From a checkpoint of a small mixture-of-experts model trained on Wikipedia.
Experts: 256 experts in each of 10 layers, 32 GeGLU neurons an expert, 8 picks a token, a sigmoid router.
Training: a variant of Muon for the experts, 599M tokens, 4568 steps.
Below are experts of layer 7 (counted from 0) of a mixture-of-experts language model. Rows are named router (the router's row for the expert), gate (a neuron's input weights, with its number), up (a neuron's input weights, with its number) and show model dimensions 64-127. Each number is 500 + 25 x the weight over its row's rms, rounded and kept within 0 to 999. Numbers have three digits each.
After each expert's rows: "gets" lists some tokens that make up at least twice as much of what it gets as of all text. This comes from a sample of Wikipedia text that the model never trained on. Tokens count by the router's weight.

# expert 53
router:494506487543480493469513482525546523472501542508451530470513499491523462538543505473531504519522475489485528535464478493555485509500466509510491529527517494478456566480492465517524521503481465
gate0:492499497542497463440493460534459518515471456516502462518493481485508497511492493502479510490488538520547564451480500508485500509516496529448473514528487511502496514479478479505468513475497454
up0:478525498510479513493522542528518534501520497524520524509538509483490514529477486530504484530497473525507492518525464494548532504511520479542494563517459479531497514490504475463513509498509505
gate1:508524492475522489536501445515525492477498484485496509527539483489532521507483497491483496471496519478545496489455506507540472464474503489550525415504479501501509467518473538520485523493451438
up1:493536460500497491478510472479545487485459504523508470509488526522529530491503484547487500567497504485462518521526480519522450515479516468510490436522442492483491502504488526504485509505462484
gate2:456501492522517480501540464499462468451534478449524463512496468542504493515484485471482499504499510477514498471489459519474491440490477510484482488509547492489524483488517473499481488528505536
up2:495500510475480507504521492477518509482525506531478494479488497505494507518494474482518482513487533483517459532547493489499522512504513523491463532515456470512490501513440460507533498479493503
gate3:540457489519485450470519543495499521514482520495496538478474483524482543479556521507463516522552514501512517536472492528494466484500484505526490488496523507518466544530516518506552518487491495
up3:495514504533495509522480486498468517512506489500512469505501480522479509462503496527485511516547558496505493527538485510512509518468478541478487531550527532506479488518530489477514515464480473
gate4:550483519466483489483508506518475514526486466495515515528506517451510498436480515504501461488554488512489530494501506535503487496482551479483522520517558512488507527539481511496502519475536461
up4:487509471532489542504452540488503509484516516507537507517509490523506510435498503506536498495500523506497523504455546472530541511505528497475449478530547488512530497521532484509541496505492518
gate5:491472457481474513461513514449477472521486529488493510479533552462529470497511527480547531560501482524462519521489501487529485489486488471510521468478518476465528544519484523475478510503471497
up5:494480447552503515519479529491494489509464495538498491499463500541510454501529497489450472486476497527506507457499533521489494493511496496513479561529516512504482509487485533451516495474537502
gate6:491458520516486509465499508522529527488509516477485514494501475480512513474530510480544485511495507534531516503476528519525523543464495492514488510494478495488476548514541484519489496527538493
up6:510461535505490493497509469523492477536489513530503475516527527461497526495480451458473499519466524486501479502487529508465543483492514506528524485500500516495488455566497507495487500494430448
gate7:489486468484509493489513492531477485518499471473480507489462476505510487541499523527541477483525542500484524558466467463540528488513439514498547515474496464487484517515528505505513475470499512
up7:503492492488512497476522539460514525491533502549535505459518460478537489517534523448512501479519486488473560525496517525511494516493480495451503509550491508486485505510432517534542496506505486
gate8:469545497494493544489478491507533538464494521468506526515504497512505483496533469489483438545527472522492527491478516497512525522521471535507437484530502522499469473486523493503470461526546498
up8:472482484501517494500484490498519553497459510486457526455484528476494502498526500500534522483492531522450514494474488496503521477502495483471493509488495554466476509492505508540546478512508473
gate9:539515538507487509437493525506523461537464548511492524499502506512514507488491532482506495543521450487534533509461532517483543546483472465478544523491489514476455490523498459491553533503512495
up9:509492533523510487492493527499494496494583481529530502515446455506512508509494489513508479452453502514475481516506480479505502499485486496511448501517407470521539513515505497523492454492509474
gate10:474464491494501459475497518478526450499502509506510518515507519497490507497541523489509462504514537440517462508472497470482476503537520515527508507509506522510469509476476481495526503509551468
up10:500513495512470487473470477490448510520501527499469498481515512473526510566506510475553508495492473481464529487494456500487530455497481491507479480437497576524504475505479509475481467540508516
gate11:515464484517494471556495489492510460492505496526479507526498463475495532488499485503469509458503545517498471490491507462447475448488490504521549494514490539541475501495507470467483531523563533
up11:523526462525529492505452521512469475481517521510475453522494481485464489537514484490493467513520496516494496481564499543493499509506498477526480488508519487493503515538452521522557518511508497
gets: "|", "\n", " |", "-", "=", "==="

# expert 76
router:502531544518512515485513532534523476469538518509499491483526515493475500518514542507549514523517462440493523534532474469545462489478458504514506531494527532465484528493488456515514518531463533
gate0:516486522490529509489519469479482513481502546500464510543482512477500557518544492466531508520473547498487489534508507546536463470539498511554532455507482504509494475474563534451520512481514511
up0:510479508525479475517514479493487499506459460517522517440470515523497464524462504500490473449491532487483538536488534497499541484492482486475458467526506531497563524502501480481480495502466510
gate1:495513515478485502467524523516474484467506502512490479500482496522493468509514515494500540494518505470476512508482485518528502501461495541516507514478503516532472492504513517516438471521486523
up1:466508534479482459492509455516514496496551449512477438482531498457518502519482503475515488505508525492499469556477497501538507509491481501493477529490463494483524507461519506537493498501508508
gate2:472509546494454451527500538518517506526472523568476506497479499506522496488487538464504500484463450557507495517504523431507529525531491485508506499559476507504492469499505511508517507508502484
up2:476481487488482532484492502495506510513469544490470475495489503481491512453507484496503528461530519454478490485489467484547553538473499480499476489480520534498471458505493503504503505422508524
gate3:495544495531460473496475507443492471493474467522520506501464533478563496514514496545483443480448545461526510552540480514476486490484467522514484539521506495486491490510483515448507519503547469
up3:523486533512487508492526529503502519474473509532508525482531560501471543478492452490537486524480458514500506449507483497482523448502571519529541498498491488517496487492530527478480483484499495
gate4:476498495463453499512535509528526455514542494492543526438547507480493484486522561481563504468544533524499497493528493475514516540510545523534473525497548505490531491562477483513505522507496502
up4:496490519545495470568497517535473515526524493549506442534508476499512510466495477512488485513493487523530493522527493537464548536490456467471500533498495515507536498536498519536517522477493464
gate5:526504499512511474484560521503528457467552440518496476478549485460484454446534507522498505494501505485483491528478487485479490490481505505543501479473464505535521488490474485525503473528479454
up5:496460448462468508479527521471520478485547471521518489504494485494534493501531523514440481522500497476489473492497541481543538512520506512472495509504503498452526520526542519469564493497504548
gate6:437517514525525468497516529517492528484495531505510525488531480507473491543508488524499498504498511524478523536524441533473490501503509482497489458483528488512542522487534463520508468482464492
up6:492524539470471504490474487533490509484520509490482522488533473500497463512480516509539533522531538492487544484483490499491536506498495516490532508545475527449479509500522525495521479483489474
gate7:481508519528488503502449486477488523487450531482508488507461513517507480482514554493524509504550521480516539519508451530498521482452486532505505513498504539495504507507523482495516488496509509
up7:485491502523471498525504507514494488497520483563457521505489503466517534497503487480542471487454494488494517514503563445486511503501477447517478507534439451571548541500498475514516472511550493
gate8:487505497449495527463533482494471471556506486530490539537529482480496481552515471494546477524507441480512500464487481533493516508493514493508505480478495497480475524475470521520509476496521534
up8:540480532519507484499472515460487490560498543475536511498475476525476523527487494511520503489495476495486439508455482511447481469501520501483525524478505548451489485530491460519509506499498518
gate9:476510511529453495490531488468519494502523488470505490480501517481449478460486485481485504520527504498522476524549503494540461501533543522478507537480457489512472480509488479547519454498538527
up9:567502503510491483470495516538510512525520472482526486468498472468513527499525532528489465539485505468511521486509512482517487491507487479507530545510500544494506563485534486503504503559536506
gate10:507535511539453489536537481509485488473508471517491495485500536525513476460474487487487501469510538494534491479461518483450514486496505485482470501494480533526511485482517519566540491477496492
up10:520502490440463504552549462492495487482466505484476521514507542503508507478498486497507538471489562512508477489463530473494475518523507506531456477515504518480541483470511459530530491492509466
gate11:475494485503537489552500506542534447493447529488499474510496560495517499519547517513481452529476519438510484487506482477494484470451499543531521526502463483481472465501496473483505502494511495
up11:449512476504552502481493542461502516460502449532475464467498472487460470493485504464508509490529490508514480537527475544460466524508470506508476474481508484476486506504518516465470505484507524
gets: " ", "li", "com", " Com", " current"

# expert 44
router:521510549552513514495504488500525515464499530482471532468512512478499471553539511456510551512524465490458522525533481506521471519503478515521543525543525512500460555502500502494503516465483499
gate0:499469521535524502534490477534506532522527534469507517500504473492479437518524481483532519501533523492504500517505527490484497495514457517475451467525557518484448513515484508487550494500488497
up0:582488487499510489508513525524518528489475512466460523478473514530511479485525502513499536538502515502513500482492515528516517479522517473455500501527507523506548544510497504515488493508501534
gate1:511536536502492495480473503490508521508502491482529520488467461494551489501499480466545499469555522480504474518485443491510517480535465501451513477514483502490503475508489488485495464555528457
up1:525489520509489486501469485469452503514540493515541468547500481509486541541434534482508523495478471446539525511524508517487474475501488542505464516497502480460516510500484473510452478488474525
gate2:503546505468527487461477492518485497522520535476496509512530497454505501499498482477538538525490442491491530499506487538466533455468474534454505520516523511457539498477479459477534462533491454
up2:512526500523478502460475485507527489476529535504528530493507494493516508442487453527475520523550517491507477508515493478535526475529480489521535475479509504458503552522515492464521528483516468
gate3:500524496524476487501530538474511510513465529508490463480517506464503440523552495489492463480488498520488514512467519522509544525484474522501516475480502486483464497555511557499513525471490465
up3:524460496509506550517498538510503457486471503557481528491573497454542480493494489472477501494477513528495506516486534518532453465504491509534531467521489503483454498519486484538471482507513502
gate4:505475541528466511497489514455485495481513486502488531515455509511532550518493487502513507526483493552521482496494513542491517496493512466483470490514505478539495508487455503517552493543522525
up4:495522489477506509516543498515448503479502531508494533488553523516564523507443479500492507489534470525554504479502528527509491486493474485511539502530513461507475477490468544498508544483514508
gate5:537503504493534479463521499471519520470489511513506502521516477494533452488473499489512478470519501513551484467495509499526470512551518490493449515442511503506532490479523496495528482468518508
up5:493500505507501524482501547470490453484504527516488482497519502561464505503507531508499482582496522523494510533477520500472499523464510527514476498493511527484524533484504518447505501518487457
gate6:493526467481503497530513532520488506470482507568518511477529470499509497500504489468516500472534489517543499525523528523519481482521491433548487456521483469498489509523461481525479522496548495
up6:484492444508489512528507463499504491438507490523495475477524547511519542485485489504477483487497488481467475479563499523533533498526529492514487541506509444516553469483512487434512512537512519
gate7:497503513472525532493513457517491494503483535480515518476468505540494507533516523571496478508502469458504512524522512465525473520475551512476478505530441528486497481502467537502502506459519465
up7:497478519520548486532499532511456498474468516460477466471523490533502470504517515457430519478472521525470514479498491492546513468502525491531525500477516513514483555503490520514497504456499477
gate8:481506469497496491496479452537503513485481524510501515526523507478494498472485499523487513460496467523484524468492440508500506494546440459474476488469532485506474516574492486524525435492510482
up8:445462456474502497528497486516523481489512496495508508477537485496495530478495469499484497490456520476562498458481461481468516459475476530495479498494545512449513523475468464544508504478518469
gate9:496484488498528523458564521501507486474533486521517512482596487510473485490549485531497449462514451525494561495539491500490481503488509517523513484517481482497454486505517472519462514510491531
up9:496548522546528507512505517521500507481543536492489535482525531453471494480547493501527486447500427528512541479497469488467503482470465496527489490519494485511525526503501488492532490513515522
gate10:526473476486429516516471492460474496535503467534469511522544522477520502516480504531493548473526456461513523484499488474522505484503530496501541519495527506516523499511485486471580508472508515
up10:493487551528512499509491508513505510480453467483508509469511531468531481513505496528482471488481478487483498472482488512484494518535472486494543515478489554461495485497521512464504498497472516
gate11:524460517501476509483512516446514487508462485491512488534486477444488492523474501486504460491545511478503486492499478511445519469488510530509487524469520523503488481493465455497539464498493507
up11:481510473516494462489533471550505511501499469527520474536479488557482462449494496490469475496471492496589458503494459511509487527516531519489452468468504506467521454524483531453505487501495522
gets: "\n", "|", "-", ",", " |", "."

# expert 173
router:488483526509491491491474510512500506478520534470502515501534461491469470518504540458538477519489489523535550528521482489511484540512452514535490492510510540494457507495452510532516533506503497
gate0:483455478504480481513516465482516494503552505503491523554488520483523532475498511459484461512527480479514508498481447496470504481530468475508498475530504467427475485540487466505493475514517491
up0:485504466463506501484521506511484528478472522508508525493532477502500485513478518536533518499451471475499503465458556476517468554506508515461493486486483479550518535454490524522486506517509509
gate1:463536504511494497508489519490479485524525477490485502471539496533566519516494489482518445474482501506528476504454497488514503547566530531541513526471471482483477505478482530494492494483505515
up1:466524470570511539486484503519483500529446536510522511496502467476493506514454474502526514487487480511483445518519436481536548486487481507497487532505523493505521482546507480471456521502505507
gate2:493527446493460496480499511473460460496513511477492461497485507463519485521496571502533492501526487470498464483479516533481458468513516490484501540486443505505503518494543490507515513516485498
up2:474482485510474508519492543511460467517476549495512510520523521510522494521443503529519469509507457465488485481509501529517539506510533494457554486489515515437496526541487485519472503520504491
gate3:492474569468503481487517492477504544527493512516483479506464490505501468519456482525486538485505492464512515531505506485558495495505477534512482495513495475505460493540506506467497493482510528
up3:497462485474470498478522514475472486500471514484474503476476503504480481471526502467456515490470543498497510462468484509520539493501485526509521499470491528484441466467531496429502503478522507
gate4:508485498467512482506501461522524529516507481513501526494555520499494497454525443539499497523524490506529520501496449498507520509517533490485543518514462475482496438500517460473538495513481481
up4:469478518479522530513493469496474525499496521491494520505522492473502536533515515421508504453510476509506532523455481465520444506511528522529500532476505527516510534511493507507485529450510511
gate5:514473479511513516494446464542508511503530510468493511496515494519521508497442488481492500517502516499519554483545543519497492489519470489479524544475496484507519522539498521465533469534490499
up5:505478514478491486494545495539476451520449504552489514518499521506501504523488503493470486512506503496455494501478523473513524511476529534479502526528490517486485490516558518481472512525543516
gate6:457503478515466492500504485483479538492506543475510502470486439508515512478519465509477486477515516483494510502511543456495531492507467522446518476474514499503520484473537497472513524503519526
up6:526501467465523504538426505521504467527489476500512526500528462537537526540509477497503499502511435522514510509514504471506494486481469532473505470491490495488526455507489503510515488538489510
gate7:418502515504495511503480508496518521488504505506521467483464444463472536526530525491507516480498525566501522506505521493505509515481450477501473520465514462532519474500523461466494455476455492
up7:507528494527483454480498513524458466504514502536466519514532522464496489470484472515504509501480495501494535514491439482519503528453534519490525441479521498494501496523485487516486474518488483
gate8:484472527462525511471533464490479488478518525500505516497489455528498496507507507499484503483491498466483468492514456527510514498511493483557553496501482485516506529476493526476499513495455507
up8:503525534500469522498478507487507506483486513433503516533500434538501544497517482473468500497541516526518530504463481517531529485499461483465517487520468476539485525476458503473532491533496511
gate9:513517516484455499498478524486505567490562492504512525523538487490499485537527539462494485482508490513498506557532499457503492542550466479509530507526495491463487514515491505520521517500483496
up9:509508517528493464513518523528481472551498490482470522490492437488514492550491450523481489461508521520469478496499487516513497508525495487483493485518476480530495479546509482501547512465484515
gate10:475494506488528505477454534471445463509509505507502526462509499514535495532479550518498491507466449472564543538484495536508481505519473478581469506476508495478510523514487474512526525511517450
up10:480498490484456460510520489462460485480506503503514518450530478500474484511493476540493478547526451517490579486507499523507476506479429490518520512446478527491549505539475467511502507505481514
gate11:483454501480461508441525487470527547513491534479522526425467471548498485492517520510509490494501520500505485506478512495505494492546475493483452516489534494521509478498500498482481486451559512
up11:512480495501447512488511516494512487501551525486477487484527549452452478541505494484512526523526528505469485516510536496508512505531532542461497485486489492505445541523524467471503538469494531
gets: " Ma", " K", " Jo", " Al", " John", " B"

# expert 21
router:503485496532447481474483526482520534460506518499464514515509498480505489545481521484520533512470516533516502554493498526542495550513499541512477512508529520523450547488487463509520513495454504
gate0:479425563528510520478500465509517492496483495518453530463503495532479535503482491469502546516504502480478542512475527519457533480524506536522504479481499555516481479514501467468453522466520486
up0:463519495488470528514473540465521489524498497498462487472510523498552455461543489474533506530488517525477449506472515501519541508484529518474523530483487452496519468460484496463502524483463493
gate1:514511518558479529492491514522528504537523477501522521506488471518527517533486504520499527480519521518529517519512495506531462520490492531509559526523507465470497435478517498557509475435500506
up1:498496525477511526511500503528458509462520476478550527533509545518474528504481532453523510508489540549490491483475507486430499477489512498534480501486488513484515545441523513532487526492481526
gate2:499508470500491470504499522509545499523521508469491497517495507509511488469545507491520523478522497551483480497508515460511547507515524474519510499472489529495498513482510524493518534467503469
up2:498540504501477455517476495477482493476465453531520476528513524473505486527481536528507478483501503444522479487493465473496471476518517456533487526536510497478510482465531492505482509518506495
gate3:506521529484474497515501474511522480550488489514535565519471492493523468468479470474504556495504496541508504503472506460490493547509536498518487428541502500469494491495459480505501522479488499
up3:463481494510509518550493486526475467527513479500479472484499520481544544515460447474494487477492513487452499493497472498484506437495464496424497482471491555509499463493460495503487528478480512
gate4:464506505507535487500481480537498517520508479484478469464461482497472499492491494549498463466467480497477550486476518517519515537494484528489472492472499490543457500524477496498496528530526491
up4:524492510508537517506466527494548464507505489514485501495482463516515524492454488499487520517496501512487515491560481460522519541493474455532466524487506492502475517508449480474488495512524518
gate5:507468504532439487481486522515504520450514492513522501476517466527522500508556508503471508535517516538538514538501530495512527502453496495472428479516496472505466474471482492499489532481526535
up5:506457480529527508490486477486477519485493517468575494495501478549537515479499511523498485525525502499542456496510453483512491546486478517513531499485542529480466525531494496477525497491492507
gate6:502497506512491469484497488480541509503480455531482521471525512521526527528481498499479469518490464491504502510527518516517460533477532540500491502489473493532507509522540497494469487511484497
up6:507536533555500512486487511523486485509504472491550459456515473538533489544490498496480506484537492497519459476525530490544544536482477468476451526512517498532464523541527486514499482504545526
gate7:494482467476492484451468499508489492426477528537512462493463531510487473507461512533483525483508551509501517498510506465489478501482500525476486504519496502482492519519511469499471507524464478
up7:530515496490512542523482467534490493475495500514522458499492496497473529454510499437529509538493465498537517473470496493465470478464477513464493481492489522517481482486502473518451450508499535
gate8:511509519492497538522525460523523525502479522495492489484465466450463491499506470474512501508496482491505483509521514495453549505508467519523483527501497466500487509524512490508479516459511496
up8:521495469458507508498531511487469513507535554499497528513477487517496485496520470493485502506478521443496484465521531483466449472494491473481526496522521496494472501513498527541524505545491495
gate9:481496464489491483507501498471484538536498514483527522511466516499508478507515522498524550509502532504537493466537471507482484533515557479514500461493501490524523516534506525492507506503462484
up9:511553498556540500445502513544472508504496496510516513523508516519489500475475461501491456468461487520495546483520500517490541473507470504503445497497466486463486505487487512498495486504486501
gate10:470487510499527514472496469451541525491510533513448532528496486473480490498502499500486502501435512488468551499445474496506487521547520501495472484444482515492529502526511479517495494508468507
up10:518503461465494496467495491501502501515436475501524517453456503502532481501430468488498507546506505507518517510488500466548501471530539475529497541483486503539512516493520496520481499543473509
gate11:494523497545464494467468463530523521487477474487480523491476452447505475520506470518521491474466501504516524492505518456534501509485499473494535497479490521514559501511486521495551465480465484
up11:522475515491518494471442514477519530467466447523491475500517517516495541516481453537524532518481509487550556512507469526500507451509491489514537547511497501496513474495482495535483479448523533
gets: " a", " the", " an", "s", " his", " The"

# expert 40
router:510503494502496463458470549531501488489526537462496539486516475508501454540508548514512495498515467478504519495507487473490495538506456532512541488527496552488474536479472504539523559499457522
gate0:574510488505503480482464562500525508499497527529473511504535447487499460478484539487507465495491431495535519504521500502486488540475495473535496440556485520509516500497458489534519491562510482
up0:514508531471528458517485536537516458500496495493497504494511416511489486501487526494505491566488488485506520526528475484516499524513476462505492461522460527439508509500457521514536527482488489
gate1:487545492522490555501499514519435478486466513494558463483524488513534504533490537482496473527489516480494481496463480480500498493470507460487442481469535512457549533509508502510460491477501496
up1:491488455489460470431520527492525515493538521531512476522498521522472503481479543462492477504487508489493527537498505468483499491469468529470496490515521513429519461504476503512476503494506488
gate2:507544515488510512471491497508502541491528460498518509487484479469536502522556515531515502476512486547492504492470527505512477495493487505440540525496506483525509482453490457512507498521516528
up2:490490527475518552475528514489502519467478538537502499475470478453521489528533477460486488482542523519484517519500503498521513540506526528522499497494493479558512514533516510558525467468496498
gate3:485512530490487516489501531492509480464528457486460501475501540535469473429472503492473454508501510500523459475499514520533472542537501481472501522459512535510540477554499499511501485484487531
up3:485506497478505528524519495515449513454510550526497525498456525469516467506504513475485487473546513491481518446508473478497529483483499515458510485545500507475504473503481521486507489501489493
gate4:491506518483525497516497511488469508546508475476506486538455548479504514481495497464477486466521522487441530508487481518476509518493500486500487501452503518464538464542519493513520513450529464
up4:511464509508454474497517538459496525488507470476497509486480475483475485536487472513468507523490502501495505512496520505519499494509482496449506510528545535544510538507549462523482539524441494
gate5:472533485509501450488473503505503489467486544490496568523473441480509474502485522533546494518506528483524467497483533478470462517545464497494535498503483500443532542464494542508547490523476499
up5:498521525480527461509480474496524519490457465535479486529478507539560530476500491510489512508469445498479529497503503470492513533531512455485563501454472497514541487485461479500510507482497483
gate6:445495472476482481469496476452512481512414502442475505498463443485525510483506505481504508493468517480531457501465482490531521492518492504479520534454504505504548481465528486507495490467516506
up6:526509547481487509519523499477509570492503495522473463491473491511484530551497514498477503474508507493516465471448539491523516501459496520460487512496509481499533452494513449497508486518529497
gate7:487522530512533458497497454550533513500464494514511534504488513501473487484507493467526522497517510501531560497495445466507490533499510467538482470477510453489507466518485530497515477461515461
up7:482528526529525480502491440555508517489496483530522520493513515476469516502498476491514494504479482527506584455502473490516476516497489473570500502485487480491490491522491486480502524471498488
gate8:522527478508508483493482488501519531487536489491509513478497513524548488528489539490527507489492468499522491519461556436466496492479465498527467525493526499507526554510502486498522478522526520
up8:502519547483451473475510509508533471474479463493526507505459474557501521530498487541526552482515485494491531500531494495443487504528482533459529448496532496476523511537483511476443512491475502
gate9:492499522508491520509472499455526562504518517476495526475509531480499530491498514474543463493476464542531531511514477511538504514476462509552481510535484492536493485532471522472532465483520488
up9:511465470516508523483484551518488472482516545504481488470490514546441484509532530506535528550507475494491452473491504515473530469481474525547463477527539468514476476503498536471513518482507546
gate10:495519451425485513427510515509527470488482494491536511512515500444472498452472492516476498476479479472475530499498507527524478487515491504456445530511512485475506469487457491514499467513473494
up10:527497509513459487484518483495486471498519503491479526419489535500517546525482499535532508479509493492482539465550534514525478500498485509493507500485463487461494504507466482469519510460533550
gate11:479504521506474484484509522480528463528562520492493520492497497484536442559499486512513474467434474497495492508493465481502469508478526530490520463476520491529497522483502550491526521533484510
up11:513448502502470538520488488508512487497514433492500479508507481535493557446478487503525536537517508538494489471494522493507522517479508523507527501458521499515533511509516462483527504513506504
gets: " S", " K", " O", " Ma", " C", " P"

# expert 97
router:481483515518497491463537490509525491460521534488471542504532497492551451538552517480517523501497494469503506525518470484506507508485506526536515502544525505491472530494470452482523510502462483
gate0:502481495495485459463557490508525512479509506486500510544492502531500470503542554480514517505496491514491490438512499514493490510502466453513490482510536517527496445536489506495505504492544481
up0:488497474547496471460540467470512490504528531502483469497555515530546459565547490445507499506496489497497510445496505501513499437458502522495487488502493524495488502501497440469483528502525487
gate1:513482512512491477472538479488525498454551488454505540497506493525507464488479503475487499427502515472526481488480458517508498491505535535460499537486504487453479446485532464505506524519516513
up1:477494545497505552516541521467481478465489495520492473563521477526532530544512510489466475496493481483534472505517455520489491523477541487530473459478476499489515481493499514524505499508487505
gate2:486517491515498453494485533495468490490511526511496498486530480507467491504488537503470523534486482463497481476494452524515471523472524536489496551506485498502506548450468492505505510464492497
up2:493508497496509549470526512493473483481475493525493528508504521499504543524498507463484486479527501479510513504464476481519482503487495552554509490500503480486537472484503460490492515492508480
gate3:431514481477530507475498489519482553471457492513511510492502448499536490548502516477526497530501474523481499496533516472552495493488469516545484499525440515526472534485472495498460507477479477
up3:509496503529490477496455516523514470523444473479457499522473500448557510483452555478548511514517509508463512524529505500509510496502509475520510518518520510507488547514507511562459465485465456
gate4:512460486509516513494516520511467518497501504483545474494483471483483468531512511476466509549481488487502520522471465538478522515482531488476519466540515525454519502514475506491547535469491490
up4:496505499487520492518469509467526529507505503521480529465511510533516500479514461488529481488486495478515486507513526494516503516506489499528485462491456462515511500498520513449479496483517488
gate5:549532516512465456517508493515511521518463490475513529531514487505494480503488451455525478518491475519436501509511486457490505501512483498492496524509501503535544543497488513499550528482470444
up5:521532488490491534546480471511465471508547505483468502522505500478496500512499513471528491519521499513505483516489464480463517486461512466538518512489476537496493520524473515502499440497547478
gate6:490464474492494543509510474480463451482464540511481525522545533497503543539545500499479444529502480479512483523484484489482501491503484508536506507513516463526504506543510514526512486509483487
up6:474480491532490461519512495502526509543496460490551531531509514497539504477526491502486490472496518467471514513495524471478499511509499509491541487501500493532520559496554479504493496542496505
gate7:519504508510524483544525542498518543505496463499460505523541471508493478532443509530487491447504477482498493472508533509494497474492478527513490520564447500550493481512495483490494546519480501
up7:516556504509486444515495508495497506524518497475492530496490498520470486530485459521548459493533476519493472512433486502454497459506508496459517487475513515512528475489522498498520506508479472
gate8:495527553550510491518435495467525514496533509518489506548477516478523535503546498518499491496523520544488492529507479477508490452494467504503540499489470522494487526505495517510511491552504549
up8:483512535521459502488515492512532512532515482477516470487504507458502489462470493524475545523518514462530516483487541548568533493484474490503475494495517501514528511490560472465493492480489489
gate9:491522490495474507477501510536510484526476539543509511524558508473488454518442494472475501543512484471498481485471508477495493537489517508466560475518471480518510549500502535469504506550540456
up9:527431493495505520480467538472506527436480532497487461489492459534517478498512510480502530476515522475484531529485494481502462482509507497555518467503496505527485497481507538487480499457513540
gate10:483518502469456525482528488550518515472514452514476498542508508508453533506519522482498513516526488489510576423507498498518510497546492509450481488463521489507554515541482467496493495508475505
up10:467496477506479543512500488549524489470505471511491498476523511538506486517523465519471509483499468504511510488523527502506486543500491504513485493461477525471488514443541498499499511530495476
gate11:485486538545483487514528480532505514519554483469490545512521479501518497507508522445515556493519485471453516476528490467505508480510515502518492505503499487518523495505488494495494470475497503
up11:496482490493473519504451536497507465494513494521523487486457505450469507468503425520521500493513486505496481513500505495488525494499497537516519494485501506548527520526518510462523509447517502
gets: "-", "\n", "|", "=", "|---|---|", "•"

# expert 250
router:484499481529490481466529531489488465491523540530484510475494512507510490522505513496515545519487468486479494510512487471538460508477458530541527486493555541483453516507496458530529539496442513
gate0:481524498497506530540495454544461510537487552528552527487484517563497529502498495540522507512516527537535492523524502532506515491499494534534528511511505514497519508462440540497468521522491496
up0:503553488540508521481535543510493513480519515486498521457542477508484521497476490520514574475513491490479527472505458470520482533486508504507524494474551509511484500480495481522486490522501500
gate1:514494480531513489519545494476514528478494463514502487520522518526513453498534484521469492516522458526502474464517466480499480523473503458506539526508564506479481486529495475495509502504478483
up1:515466505448502530496516503528511526496512509519531519505535455499476476526525432515472485521510512521495495520465466518531511498500473514495434509515513480487469512495487520524533468485502497
gate2:490535505506479490475520537511492514447505512528501478485460475494512501464523509538514496499547488527520479504442493499487507522460506518500524481487490494545474482494508465518556446501436511
up2:457514495495474474524489488474519468536527535494483481570482527495539506541510487540508533496479526474480458475480491491489481517540514499487516502478503474485536493464533457505480487526518495
gate3:493511495537509477466463556487501532523501484537477451485500463553509483479515515545477482461530533478513493487565534482462540494476502500536442480504495526550483481518494511556487510484519509
up3:488546484508526515520493517518497506514469493475517497536549494485536480529493508557466513496468481465510528484499479512478500476539500504471516487523538495506476471495510486492502535536485520
gate4:513488505486494475432470480497505489481514491551512486515479494506506490510505523556502494515499516500503547452479497460491494527471528506521523491495449496493507533507537453527510479550449457
up4:452498511506479473481498490534492549457518511522474548477497513504535498528484486505485495484510522504551483478489503499515542512498470491518494511464491513483532463453506487496544517458504478
gate5:525500460507505487484446523516503459498489513533485485524505497456488544505468493522498531495511469538500491504464492492531520475514456542532470491490509508484480437506497496527486476488512494
up5:488515515468505499490456488512499473482460491498519495470475509487488518474477513550505509477491551454474476454527499477506524514455488514490506476517487503543527476466495483457524448511524488
gate6:489502500485504531464498498548502484490517480503513505509464497473475476543531476492480503507462478543425487471539430523510483497513473471483531542467486474538464464508482510515510494482472507
up6:514534494529508510518485504463509502525536552502447549529493531493495504542505476495487482519510487502537490534457520508480486497448489507523497448513485509526509487497507520490544502519479494
gate7:500499527466538493495462539532539506511521509511500519486507534493558516491560502543531506506487480497468469446483521458493526497518485478502491480499455497480523502507503488463511472505448518
up7:514531527511526525461549499511508487467524495504507481499503498502461469495513481528489493458465517505477512458506542485527443511534470517500502516453476521491494428505518522467516447515493510
gate8:512495481475490461482496521489482492492490454514487498514502469500524487544464482500483501501472513481473538477473483483509502519533525484491502530496534477469434527491523468496493517490516454
up8:532476516491448517507489482531479481439518483504503466519476502489475513522497517487518506491522557487508470500506516495484517489495505501480486562497502493478494473498467481513498501488537490
gate9:454478493538508519497496474516471523520505501540494533495525487454524472494509508508497478521443514470480475501489507525515505497523480507516525504478554495450503528560530488495495548515509516
up9:493499515509472487516497524504525538486551512516491499519522477499507476514479536504527528491541479465506485478473494521538452483502526492519518472500553504540492466538539517481504512482469524
gate10:558498513506469495452535514496511451454514495512517516492514492517520495545543498512487480489505487531465515518463495489491463474534504511535512531505483522511529489457463505495535510500528462
up10:468493535498506512508519504541470486519515517544494480482491506505515496500520508502534545474470538514495504504483481542503528541518542471517488458493497490502424450552510509515529470511504521
gate11:519459498483486525497553455489520454503495518529463492485527507458494528498554484498507517519493511518506478507519535497470523499487504518555522497501501482459455495504530488510466492541503517
up11:479481531539471537561475462484535525536506486527508461481486490502495509525520468517497487517480485450509440501508476558481515464489455479473509509536508497515483506536525504530538452505509524
gets: " ", " de", " De", " more", "ل"